{"n_layer": 12, "d_model": 128, "n_experts": 80, "experts_per_token": 2, "d_expert": 128, "d_shared_expert": 0, "activation": "tanh_gelu", "moe_layers": [0, 1, 2, 3, 4, 5, 6, 7, 8, 9, 10, 11], "router_score": "softmax", "normalize_top_k": false, "routed_scale": 6.32, "balance_loss": 0.00139, "balance_bias": true, "router_z_loss": 0.001, "init_std_router": 0.0172, "lr_router": 0.00221, "n_head": 2, "n_kv_head": 2, "head_dim": 64, "vocab_size": 8192, "norm": "layernorm", "norm_place": "pre", "norm_eps": 1e-05, "positions": "rope", "rope_base": 10000.0, "rope_fraction": 0.5, "qk_norm": false, "attn_scale": 0.125, "tie_embeddings": true, "parallel_block": true, "init": "normal", "init_std_qkv": 0.0362, "init_std_o": 0.0, "init_std_up": 0.0362, "init_std_down": 0.0, "optimizer": "soap_variant", "lr": 0.00426, "beta1": 0.95, "beta2": 0.95, "weight_decay": 0.043, "lr_head": 0.00836, "grad_clip": 2.0, "warmup_steps": 200, "schedule": "cos", "final_lr_fraction": 0.0, "batch_tokens": 65536, "seq_len": 256, "doc_mask": true, "train_tokens": 361100000, "steps": 5510, "dataset": "wikipedia_en"}
Below are experts of layer 3 (counted from 0) of a mixture-of-experts language model. Rows are named up (a neuron's input weights, with its number), down (a neuron's output weights, with its number) and show model dimensions 64-127. Each number is 200 + 30 x the weight over its row's rms, rounded and kept within 0 to 999.
Before each expert's rows: a language model's description of what the expert responds to. This comes from a sample of Wikipedia text that the model never trained on.

# expert 14
It responds to: Syllables like ang, ak, aya, ai in Thai, Vietnamese, Indian and Malay names (Da Nang, Uttarakhand), plus the verbs is and was.
up2,199,168,281,163,217,175,177,237,171,197,241,243,191,132,178,181,217,240,223,204,196,167,235,218,166,200,202,213,254,178,177,207,202,218,218,184,200,198,231,162,183,201,221,187,201,210,202,230,215,167,144,191,154,232,199,200,238,252,211,220,246,178,169,235
down2,201,210,182,189,170,233,176,169,161,235,211,165,209,190,231,196,189,177,177,146,222,216,186,219,208,208,183,199,186,197,231,187,203,167,198,197,223,189,155,186,208,258,119,187,192,190,188,198,162,197,215,184,218,226,176,190,243,184,199,161,233,163,204,277
up3,216,166,217,179,181,200,224,138,222,203,212,187,241,145,246,221,167,195,147,245,191,194,225,169,191,208,183,224,198,245,217,185,143,163,191,177,229,187,219,164,216,269,196,209,177,171,137,240,159,181,173,264,206,167,177,189,209,199,194,206,201,241,205,177
down3,205,208,180,175,175,173,162,224,224,228,226,202,181,217,217,265,198,171,192,223,212,163,148,249,193,194,183,191,223,171,272,231,155,179,212,160,140,265,148,202,198,213,130,147,218,215,225,183,163,233,191,211,236,247,178,245,167,194,242,200,181,230,205,244

# expert 50
It responds to: Word pieces us, um, ous, ut inside or ending words, often Latin taxon names: tro-us-er, conf-us-ed, A-us-trian, idae.
up0,199,192,232,175,158,199,183,196,202,221,193,215,149,209,219,202,208,226,135,191,138,177,187,215,221,192,196,191,242,232,240,208,286,171,198,181,209,193,227,240,183,232,181,134,200,201,186,166,175,114,185,169,192,188,241,230,186,232,171,242,207,220,188,193
down0,126,258,164,223,234,234,232,146,155,171,174,137,171,191,175,226,194,163,185,210,182,232,185,191,184,204,206,169,213,219,168,166,197,204,174,221,145,181,175,247,137,230,201,247,204,164,181,152,243,246,186,185,244,217,242,194,190,162,213,183,229,208,208,210
up1,204,197,226,185,214,189,258,228,208,234,226,210,239,186,201,238,169,187,189,177,249,259,228,177,218,207,231,208,183,221,174,188,196,229,216,200,233,233,234,192,192,239,202,213,217,149,210,229,215,175,229,166,187,141,215,221,182,154,231,262,153,242,181,155
down1,234,238,207,233,243,225,163,191,206,199,217,212,178,216,263,255,229,199,195,198,200,244,201,195,204,189,176,152,217,131,172,162,208,228,165,252,158,195,167,224,221,141,137,190,183,202,188,234,197,179,204,191,247,185,222,211,200,197,171,164,211,169,199,151

# expert 35
It responds to: Capital letter fragments inside acronyms and codes, like AR in NASCAR, DT in CDT, OH, football positions MF, FW.
up1,196,168,247,186,247,231,209,210,232,182,208,235,183,204,216,185,207,194,170,188,188,254,228,193,149,207,162,209,211,208,220,157,153,186,235,197,172,183,171,188,224,181,170,250,211,223,203,251,144,246,213,171,217,167,150,249,166,164,219,194,171,166,219,203
down1,235,184,155,217,169,213,243,210,179,203,205,212,127,203,199,154,140,193,182,217,193,236,244,199,199,199,146,190,195,219,205,262,225,188,167,185,201,207,232,181,155,169,232,260,228,174,197,245,210,169,238,153,181,213,242,196,245,136,211,267,260,153,178,166
up2,167,198,263,208,237,243,244,205,174,261,161,179,193,194,215,179,206,188,202,216,245,197,183,174,202,170,212,232,191,121,231,198,196,237,211,237,151,216,172,233,152,186,215,228,241,175,170,165,265,229,229,206,207,222,222,203,217,201,169,153,86,272,193,205
down2,182,178,226,221,194,254,186,190,147,231,259,261,206,181,210,225,175,213,227,257,227,229,162,214,206,173,199,193,205,170,193,198,273,206,192,195,154,181,213,170,167,198,233,178,205,185,208,218,200,190,177,208,249,190,191,205,211,205,169,235,218,190,297,237

# expert 0
It responds to: Capitalized first words of sentences or paragraphs after a period or line break, such as In, He, The, At, As.
up1,194,154,131,139,233,179,182,258,229,216,254,192,199,214,248,200,191,181,158,207,202,187,183,192,208,248,149,162,189,268,234,235,195,187,145,181,139,191,170,180,184,222,220,209,228,195,185,228,152,187,198,182,194,206,231,234,172,200,236,160,200,213,216,228
down1,218,246,186,220,204,174,170,200,240,190,175,226,196,166,173,227,173,236,190,199,197,221,196,208,189,188,199,215,202,217,180,180,205,196,238,184,170,144,146,220,119,243,158,225,204,224,218,229,204,187,187,210,260,216,237,195,247,199,200,185,200,202,237,192
up2,188,129,199,218,153,187,214,176,204,207,184,178,221,247,263,138,203,200,203,159,190,214,190,183,166,224,186,148,189,222,199,188,202,168,197,186,169,190,220,204,232,210,239,215,251,192,168,159,191,237,152,236,178,125,217,285,185,165,202,213,163,195,208,194
down2,231,262,210,209,216,172,143,189,199,209,243,213,216,241,236,224,193,203,171,186,181,222,248,210,188,155,254,187,223,207,205,165,210,210,191,223,241,195,157,205,153,232,164,223,251,165,184,130,155,245,192,246,188,173,202,196,205,174,216,158,201,209,215,232

# expert 60
It responds to: Roman numerals such as I, II, V in team names and listing grades, plus closing parentheses and government or place nouns like city, province, state.
up0,231,249,207,192,219,204,213,145,278,180,239,197,253,174,189,193,219,204,213,233,238,181,180,230,211,205,212,170,202,227,204,215,123,236,167,148,202,205,223,214,191,168,206,242,140,168,159,208,218,153,218,161,161,220,182,183,206,224,200,200,210,146,178,165
down0,199,214,178,217,194,130,203,154,203,196,157,195,267,199,246,177,190,234,178,198,196,185,193,189,262,178,158,119,249,166,223,209,203,228,210,165,197,228,191,228,225,217,222,177,212,202,188,161,187,199,194,226,254,164,172,212,212,200,211,200,174,209,191,174
up1,165,186,200,235,237,206,198,139,241,169,215,201,192,166,167,150,211,165,186,184,206,216,185,183,191,201,176,155,239,186,198,221,155,206,216,176,161,172,160,221,191,198,146,199,262,212,192,178,220,181,173,212,197,249,179,243,241,169,179,194,169,190,211,272
down1,204,175,171,222,254,273,221,197,253,144,255,174,211,222,235,207,198,196,179,135,210,164,201,211,198,263,162,210,169,218,221,227,196,172,203,213,186,217,170,196,279,198,182,216,174,214,189,223,179,167,189,214,163,168,175,272,250,223,242,232,209,210,177,181

# expert 42
It responds to: Everyday adjectives and nouns of quality, size or nature after a, the or of, such as high, water, public, land, large, hot.
up1,230,162,230,230,188,209,171,245,194,154,231,197,199,190,240,227,206,228,200,267,195,156,191,186,219,231,153,146,203,183,190,237,174,185,180,249,179,200,225,227,165,199,167,171,155,235,178,162,198,126,199,179,217,214,199,254,160,193,190,237,180,180,165,214
down1,240,225,191,193,214,197,225,257,205,231,155,237,216,289,204,221,181,159,250,144,173,193,181,218,224,164,185,121,215,204,182,215,214,194,186,171,152,230,174,202,154,191,175,158,152,205,203,188,179,172,168,233,202,215,218,260,235,197,193,197,175,168,208,223
up2,195,191,175,225,231,242,196,181,224,174,191,214,222,190,167,229,212,130,203,218,204,206,254,235,192,175,209,250,191,172,188,211,283,155,203,239,222,164,152,219,200,202,166,190,189,172,246,146,201,221,211,161,181,196,191,199,239,175,201,231,186,214,251,214
down2,250,165,212,182,214,191,251,199,218,231,209,199,147,174,197,192,195,215,181,223,109,186,162,212,240,202,194,231,189,188,216,212,195,153,239,176,189,214,211,226,223,190,196,199,190,201,202,206,118,194,226,183,193,213,194,155,188,184,185,246,174,178,172,233

# expert 38
It responds to: Opening quotation marks, hyphens and dashes in compounds (much-needed, least-known), plus commas and periods ending clauses in prose.
up8,168,136,173,187,191,183,162,241,228,217,227,188,168,149,192,183,250,232,217,158,221,220,208,155,259,165,250,246,197,232,210,176,228,171,194,194,230,195,205,207,242,190,182,168,219,222,261,181,171,168,193,258,209,236,222,204,192,194,202,160,160,213,205,175
down8,212,158,193,201,235,125,235,209,188,195,203,203,209,175,208,207,154,170,247,136,156,197,241,241,191,263,176,204,215,205,183,207,233,170,205,195,228,215,192,175,273,196,160,133,186,261,196,232,163,251,230,228,227,195,180,151,249,207,224,205,151,176,180,213
up9,209,198,178,157,180,250,235,190,202,189,167,197,197,196,167,269,192,244,234,189,262,228,167,182,212,225,225,214,157,194,134,215,215,170,216,183,215,217,184,211,183,201,172,183,189,157,212,203,203,163,206,146,237,226,210,217,199,213,231,231,229,239,205,190
down9,194,230,187,275,165,204,220,234,146,266,182,200,155,201,226,187,208,202,195,222,186,139,225,233,181,209,176,199,179,220,242,185,184,227,246,238,184,189,214,172,202,214,193,187,179,239,195,253,228,258,244,184,189,157,216,142,276,204,223,169,187,176,201,237

# expert 4
It responds to: Word-final pieces like er, ers, ger, ner, son, ley ending words and surnames, e.g. Diff-er-ence, hard-er, Bel-cher-town.
up47,195,149,151,173,220,186,178,215,211,199,218,224,189,189,191,194,159,188,205,263,151,171,159,184,175,225,201,251,213,193,242,235,219,154,161,184,171,230,249,185,178,196,207,210,192,162,169,175,193,171,200,167,230,225,208,216,157,293,193,250,241,191,252,205
down47,163,177,220,205,184,165,194,254,239,188,180,167,157,212,184,158,205,158,202,237,125,242,226,190,188,186,236,246,179,225,234,224,215,210,228,139,208,216,201,191,181,180,176,204,227,199,163,198,243,183,195,169,227,204,192,169,144,208,218,154,200,254,195,161
up48,172,195,146,243,215,165,175,132,203,232,166,194,156,186,203,206,240,225,196,234,216,205,202,209,189,157,236,181,195,189,169,220,203,166,158,141,217,161,218,181,184,183,228,211,193,223,201,214,168,154,185,190,227,193,163,218,205,237,203,227,196,141,245,143
down48,221,198,153,191,214,216,143,208,188,172,203,191,195,208,197,141,217,175,139,132,161,222,199,186,181,250,117,187,227,212,210,215,221,194,193,217,166,218,179,253,211,213,189,200,261,176,206,205,194,173,219,250,186,187,199,186,224,194,242,209,169,202,187,203

# expert 12
It responds to: First token of a new line or section heading after == or a line break, such as Career, History, See, Final, or initial letters.
up1,181,230,218,202,212,198,211,218,210,214,252,179,208,207,227,233,127,205,224,215,211,183,215,236,219,190,166,170,161,184,226,185,175,169,221,160,185,197,222,234,155,220,203,211,172,235,163,202,263,279,140,177,183,213,214,195,221,237,219,197,190,184,195,141
down1,119,171,147,156,145,178,205,168,159,204,180,186,210,190,186,248,151,204,219,217,164,202,188,209,195,190,191,157,206,184,227,198,217,181,205,217,204,204,199,226,145,185,203,180,166,201,163,222,209,195,148,248,246,253,253,184,162,200,191,237,174,195,243,187
up2,249,159,190,159,222,216,184,213,230,151,171,200,205,222,225,151,206,222,237,172,187,200,208,191,183,218,172,210,210,235,179,214,186,185,203,190,205,223,191,220,176,209,175,178,210,196,233,263,225,206,148,161,226,185,232,209,265,215,177,209,192,164,184,218
down2,228,232,203,214,187,182,199,167,143,168,222,210,215,149,176,199,228,194,212,240,212,228,186,233,176,200,158,243,230,172,218,181,265,144,225,193,235,225,224,238,211,165,164,208,186,202,197,184,252,184,200,199,206,168,159,218,249,177,233,200,229,194,199,186

# expert 41
It responds to: Past participles after was, were or been in passive clauses, such as inducted, released, merged, used, designed.
up1,182,120,215,183,208,181,177,189,235,199,167,137,217,205,225,197,226,258,215,147,192,207,244,216,155,207,211,201,196,156,246,187,235,237,192,203,174,220,200,235,178,206,229,184,172,157,165,243,191,204,175,193,222,229,219,183,214,186,179,147,142,167,162,198
down1,174,248,216,212,261,188,258,182,164,199,187,233,170,168,173,200,173,165,176,194,227,206,206,258,241,205,137,232,189,250,221,151,195,194,178,197,201,183,183,220,144,198,208,160,200,202,193,232,185,233,187,213,209,200,161,159,216,184,169,218,239,217,241,175
up2,258,191,231,199,193,214,187,206,177,232,196,199,174,202,209,257,150,208,186,164,204,223,189,215,229,192,189,122,152,180,205,193,166,197,219,199,206,225,210,226,164,196,201,185,162,191,224,199,170,173,185,170,191,204,154,179,258,152,216,223,227,177,217,195
down2,128,196,222,216,224,190,244,175,185,167,172,223,190,236,268,202,246,234,189,194,181,215,191,189,186,191,211,233,222,189,139,257,149,202,175,114,191,204,175,145,257,213,164,215,207,200,230,181,196,252,190,237,217,205,198,184,174,231,249,260,246,166,207,235

# expert 29
It responds to: Possessives his, her, their, its, my after a verb or preposition, as in "shot his rifle", plus "home" in "home games".
up1,189,258,178,262,210,154,201,195,149,230,156,211,161,191,220,212,220,143,233,183,174,228,228,203,171,185,215,192,217,212,197,164,216,184,209,209,210,185,247,185,162,217,148,180,195,166,207,189,224,101,193,210,277,216,212,168,239,208,154,260,212,226,267,187
down1,165,190,209,166,204,245,147,184,158,207,244,246,249,214,276,216,239,171,203,195,187,176,198,212,251,207,197,187,152,154,229,221,151,210,192,215,219,144,188,217,251,197,207,192,203,195,191,195,229,196,213,225,191,198,227,223,260,178,210,130,222,149,141,168
up2,170,182,156,181,212,198,199,250,143,183,234,215,169,193,207,200,233,143,230,208,189,253,262,161,206,190,184,236,97,229,202,234,229,180,206,161,133,176,149,210,216,170,188,207,203,190,234,177,178,153,206,242,199,185,186,184,204,238,217,235,267,222,182,212
down2,197,194,235,188,157,180,171,176,255,200,170,210,192,221,207,182,190,193,183,227,197,175,171,192,139,221,159,213,276,185,197,170,205,200,168,192,210,187,194,208,248,215,204,196,181,155,181,180,190,219,240,193,190,237,196,233,227,200,201,163,188,118,201,162

# expert 36
It responds to: Infobox and demographic field words such as Location within, Born, Place of death, population, area, km, and bullet marks.
up0,198,243,186,265,194,205,245,262,220,233,156,227,178,229,214,187,203,252,195,176,240,228,201,211,211,214,172,256,198,217,203,173,142,195,242,202,165,201,142,236,164,232,209,179,176,203,152,183,222,241,185,176,202,261,198,212,178,204,153,211,185,189,152,186
down0,179,160,242,215,258,213,237,214,254,134,195,213,219,171,177,172,213,162,205,153,238,132,211,156,209,195,230,188,210,240,181,140,232,149,214,170,200,210,180,174,230,161,189,154,193,205,144,178,226,171,245,158,245,172,189,188,146,215,202,182,154,211,177,160
up1,226,265,187,215,208,189,162,180,206,157,223,175,194,207,238,205,215,195,222,215,273,190,243,251,173,243,197,185,213,236,227,244,185,168,205,183,196,202,186,205,236,181,225,191,269,194,224,235,163,240,267,223,264,227,206,199,198,190,212,229,166,180,199,173
down1,189,205,150,170,141,212,230,186,219,213,212,170,195,170,189,176,193,171,167,219,193,149,207,182,286,211,225,236,166,209,197,220,187,203,270,179,225,193,162,181,199,177,189,174,266,207,169,162,158,164,198,213,156,208,258,234,209,206,232,205,224,247,204,194

# expert 34
It responds to: Field names and colons in taxonomy or place infoboxes, such as Subfamily, Family, Genus, Born, Time zone, Website.
up1,213,242,173,182,172,242,162,217,157,198,155,220,212,236,181,180,215,239,204,183,177,162,193,151,157,225,206,227,185,222,180,216,174,184,174,192,285,208,167,236,223,149,134,206,216,156,232,202,168,253,262,203,201,196,178,177,160,161,169,209,169,196,223,207
down1,149,186,214,188,158,171,227,200,212,194,163,179,171,184,186,162,212,193,172,135,198,177,179,288,219,190,253,204,195,226,222,220,210,234,144,227,227,239,226,198,256,177,160,160,195,205,136,213,205,198,241,203,219,189,173,215,191,200,274,159,236,268,195,178
up2,203,193,238,192,178,144,197,200,205,205,206,185,216,203,189,221,188,176,251,182,226,234,186,214,216,169,199,237,206,232,210,227,224,225,233,207,213,143,197,229,194,247,172,297,130,181,202,198,236,220,152,199,110,158,239,163,207,207,215,224,158,229,181,221
down2,163,214,212,206,216,194,245,181,229,167,211,194,176,214,211,235,238,193,167,218,202,205,220,209,197,208,217,217,215,226,197,204,185,184,214,181,228,200,215,197,198,167,232,219,183,216,213,169,212,228,190,241,214,210,257,115,225,176,168,191,209,185,266,247

# expert 43
It responds to: Adverb ending ly (partly, -ally, -ably) and short syllables inside names and words, like Al-ly, euca-ly-ptus, Lorra-ine.
up0,173,215,176,195,196,219,168,222,196,181,198,281,189,208,218,191,161,238,132,228,212,192,151,229,222,254,170,170,218,177,202,223,243,193,220,219,212,194,163,222,214,203,201,147,171,213,247,223,225,206,180,244,162,193,264,167,164,197,152,256,217,190,158,244
down0,202,242,197,229,190,180,224,130,138,189,176,234,187,177,252,205,221,180,234,135,179,255,156,219,172,218,165,228,193,218,192,227,214,176,183,234,162,250,203,164,212,202,221,176,241,212,208,194,161,248,253,203,178,206,183,221,216,211,242,212,212,221,203,193
up1,218,242,204,210,215,235,196,180,181,221,189,173,226,238,208,216,184,259,254,141,133,185,184,247,173,206,183,227,144,180,206,218,270,174,195,211,241,183,208,185,194,201,225,207,225,170,166,240,201,232,203,160,252,162,182,168,227,190,200,173,174,136,166,173
down1,192,219,169,224,214,190,202,189,189,217,172,128,182,193,205,207,226,249,161,180,197,185,189,197,186,213,192,200,240,181,219,214,201,178,172,197,225,197,185,212,181,269,192,201,117,191,146,232,184,150,187,234,207,226,218,204,213,263,179,216,222,230,188,182

# expert 55
It responds to: Middle or final pieces of words and place names, especially after qui or li, such as Aquitaine, acquiring, laundry, televised, Brocklebank.
up2,176,232,182,144,217,179,207,208,138,212,263,200,204,200,186,192,243,166,220,219,206,224,205,254,187,191,193,239,159,201,199,222,218,241,232,225,221,185,209,207,226,224,166,183,222,161,187,175,192,177,192,184,236,142,201,203,146,191,164,204,225,154,220,158
down2,131,198,225,258,182,163,179,204,172,149,189,163,229,225,188,185,188,212,151,163,248,183,202,193,216,270,216,218,224,205,194,187,202,214,193,213,175,200,228,166,175,147,188,208,230,174,162,200,166,266,237,219,219,217,207,202,208,208,180,178,224,192,192,206
up3,251,175,234,207,215,187,212,159,249,200,179,132,155,186,177,208,165,208,221,193,181,256,256,203,206,137,160,202,205,171,153,196,134,177,234,212,228,181,214,182,226,256,206,218,190,204,225,167,217,172,192,211,199,211,221,231,233,190,194,209,179,201,221,222
down3,167,218,207,225,210,197,167,268,179,189,231,182,173,194,186,133,240,230,145,198,222,122,206,190,231,205,218,190,186,230,207,205,219,213,214,236,197,196,187,232,221,224,203,190,218,165,187,157,164,235,209,190,158,230,195,194,171,117,271,197,226,153,201,186

# expert 40
It responds to: Second piece of a word following a lone initial letter like S or T, e.g. S-uch, P-ugh, T-ong, S-ud-denly.
up8,172,247,194,194,153,250,200,270,212,187,200,217,251,189,173,230,201,191,214,171,171,238,236,178,207,207,176,192,206,226,205,206,146,193,237,228,170,216,242,196,181,201,137,195,225,148,238,200,217,189,182,190,260,209,189,231,184,211,176,148,222,197,189,201
down8,175,232,196,237,222,208,189,247,210,183,187,192,253,194,213,155,183,216,177,177,202,190,238,195,245,172,192,181,224,157,215,173,212,207,198,170,251,171,243,185,200,179,149,229,264,213,196,224,202,207,177,226,177,178,199,177,149,151,195,198,190,209,210,202
up9,191,187,197,200,236,201,198,186,193,149,147,174,237,176,214,167,189,195,217,255,226,279,206,192,195,237,195,225,226,200,219,193,205,224,174,212,136,181,151,247,155,169,194,189,168,256,188,145,209,175,256,169,190,208,230,177,186,201,160,171,246,220,231,208
down9,169,203,195,169,185,147,175,182,146,218,130,182,203,216,212,174,216,254,205,175,192,212,173,240,163,172,218,231,246,197,200,220,169,257,155,214,176,225,172,175,245,168,177,170,194,261,192,217,208,213,185,260,190,204,169,187,207,221,204,225,157,210,208,232

# expert 27
It responds to: Middle or ending syllable pieces of names and rarer words, especially -is, -il, -on, as in Bourdais, cruiser, Wallis.
up2,217,183,212,167,171,242,150,191,140,218,224,240,253,201,212,144,216,226,169,157,138,212,206,140,185,182,209,156,209,176,237,231,179,247,174,205,178,212,182,185,178,231,234,127,154,174,194,231,162,266,193,205,175,211,191,159,185,181,235,179,174,165,206,199
down2,177,154,176,157,250,238,207,213,207,258,229,176,184,150,215,219,213,182,165,213,159,170,184,189,226,191,169,173,179,216,214,158,226,196,221,240,205,185,181,242,157,187,235,180,212,185,237,186,215,212,193,188,205,214,193,255,225,221,190,199,259,209,172,228
up3,198,256,183,211,179,177,203,222,265,216,197,195,183,221,236,231,225,203,212,238,140,174,228,228,191,242,188,250,160,218,242,163,222,181,248,202,205,194,147,213,232,228,146,217,208,160,178,249,239,160,197,226,246,164,215,161,264,172,174,248,171,191,240,169
down3,246,186,206,135,204,200,208,204,207,194,210,223,203,199,182,192,220,216,209,172,210,175,168,173,222,162,182,232,146,133,195,197,171,212,211,138,200,147,188,209,196,243,255,242,217,290,123,203,181,228,134,185,187,146,198,148,184,185,200,207,194,230,179,231

# expert 23
It responds to: Country, nationality and place names, often in sports or results table cells, such as United States, Wales, Korea, French.
up8,187,177,219,235,221,210,199,186,192,220,201,177,190,239,172,142,193,212,273,198,261,212,203,228,222,147,235,164,192,206,225,239,154,217,183,211,186,256,184,206,208,175,221,256,172,154,221,191,219,195,195,181,215,164,250,211,148,201,177,186,204,230,263,195
down8,215,194,210,184,212,253,161,144,143,206,198,190,228,200,220,207,153,205,200,226,241,186,183,223,202,219,205,161,151,225,180,237,205,238,242,198,207,201,196,220,232,135,187,155,254,248,233,224,178,219,219,255,174,240,220,245,223,161,228,196,201,187,207,291
up9,217,188,161,184,247,196,201,218,183,163,231,177,265,178,207,263,234,185,245,212,214,189,170,227,231,203,196,226,190,231,200,235,188,202,194,185,183,214,173,188,113,181,213,173,164,145,254,202,197,191,193,202,241,206,229,164,197,179,216,214,175,170,192,237
down9,248,203,136,227,233,203,226,189,227,152,201,212,221,223,214,170,244,206,135,185,162,148,209,233,159,177,198,250,183,203,235,222,180,208,197,196,224,148,135,198,207,200,176,217,120,128,154,185,207,208,184,185,209,220,183,244,233,188,192,207,219,202,165,220

# expert 46
It responds to: Middle pieces of Arabic, Persian, Indian and other foreign names and places, e.g. Khuras-an, Elis-ab-ethpol, Singh, Khan, Abdul.
up15,199,203,194,231,214,189,164,180,184,190,219,223,169,222,190,277,140,192,183,217,252,218,144,229,209,165,200,235,140,192,189,195,198,211,212,226,177,160,182,217,197,205,213,185,205,215,210,176,177,195,181,170,183,210,176,255,195,136,287,183,185,206,174,193
down15,203,156,167,197,199,171,227,201,251,165,193,215,190,228,212,175,226,176,257,205,211,206,180,207,174,223,206,149,201,169,202,157,200,175,146,199,177,185,190,238,162,233,161,233,240,240,174,222,150,221,230,186,217,182,211,231,208,200,186,166,233,223,236,203
up16,191,251,226,191,178,194,184,154,214,160,168,183,188,198,140,190,218,222,246,232,193,167,201,275,192,195,139,182,180,156,162,205,151,220,209,191,214,125,161,212,158,178,238,159,224,214,223,160,237,227,235,173,224,207,202,238,181,204,192,184,176,243,176,151
down16,208,223,197,201,176,199,195,152,155,194,168,197,185,186,246,178,169,220,143,203,202,170,184,215,196,234,156,207,188,200,245,225,274,211,189,232,152,186,203,200,237,187,227,195,238,199,186,206,157,221,169,237,227,156,181,190,219,205,219,202,199,223,182,247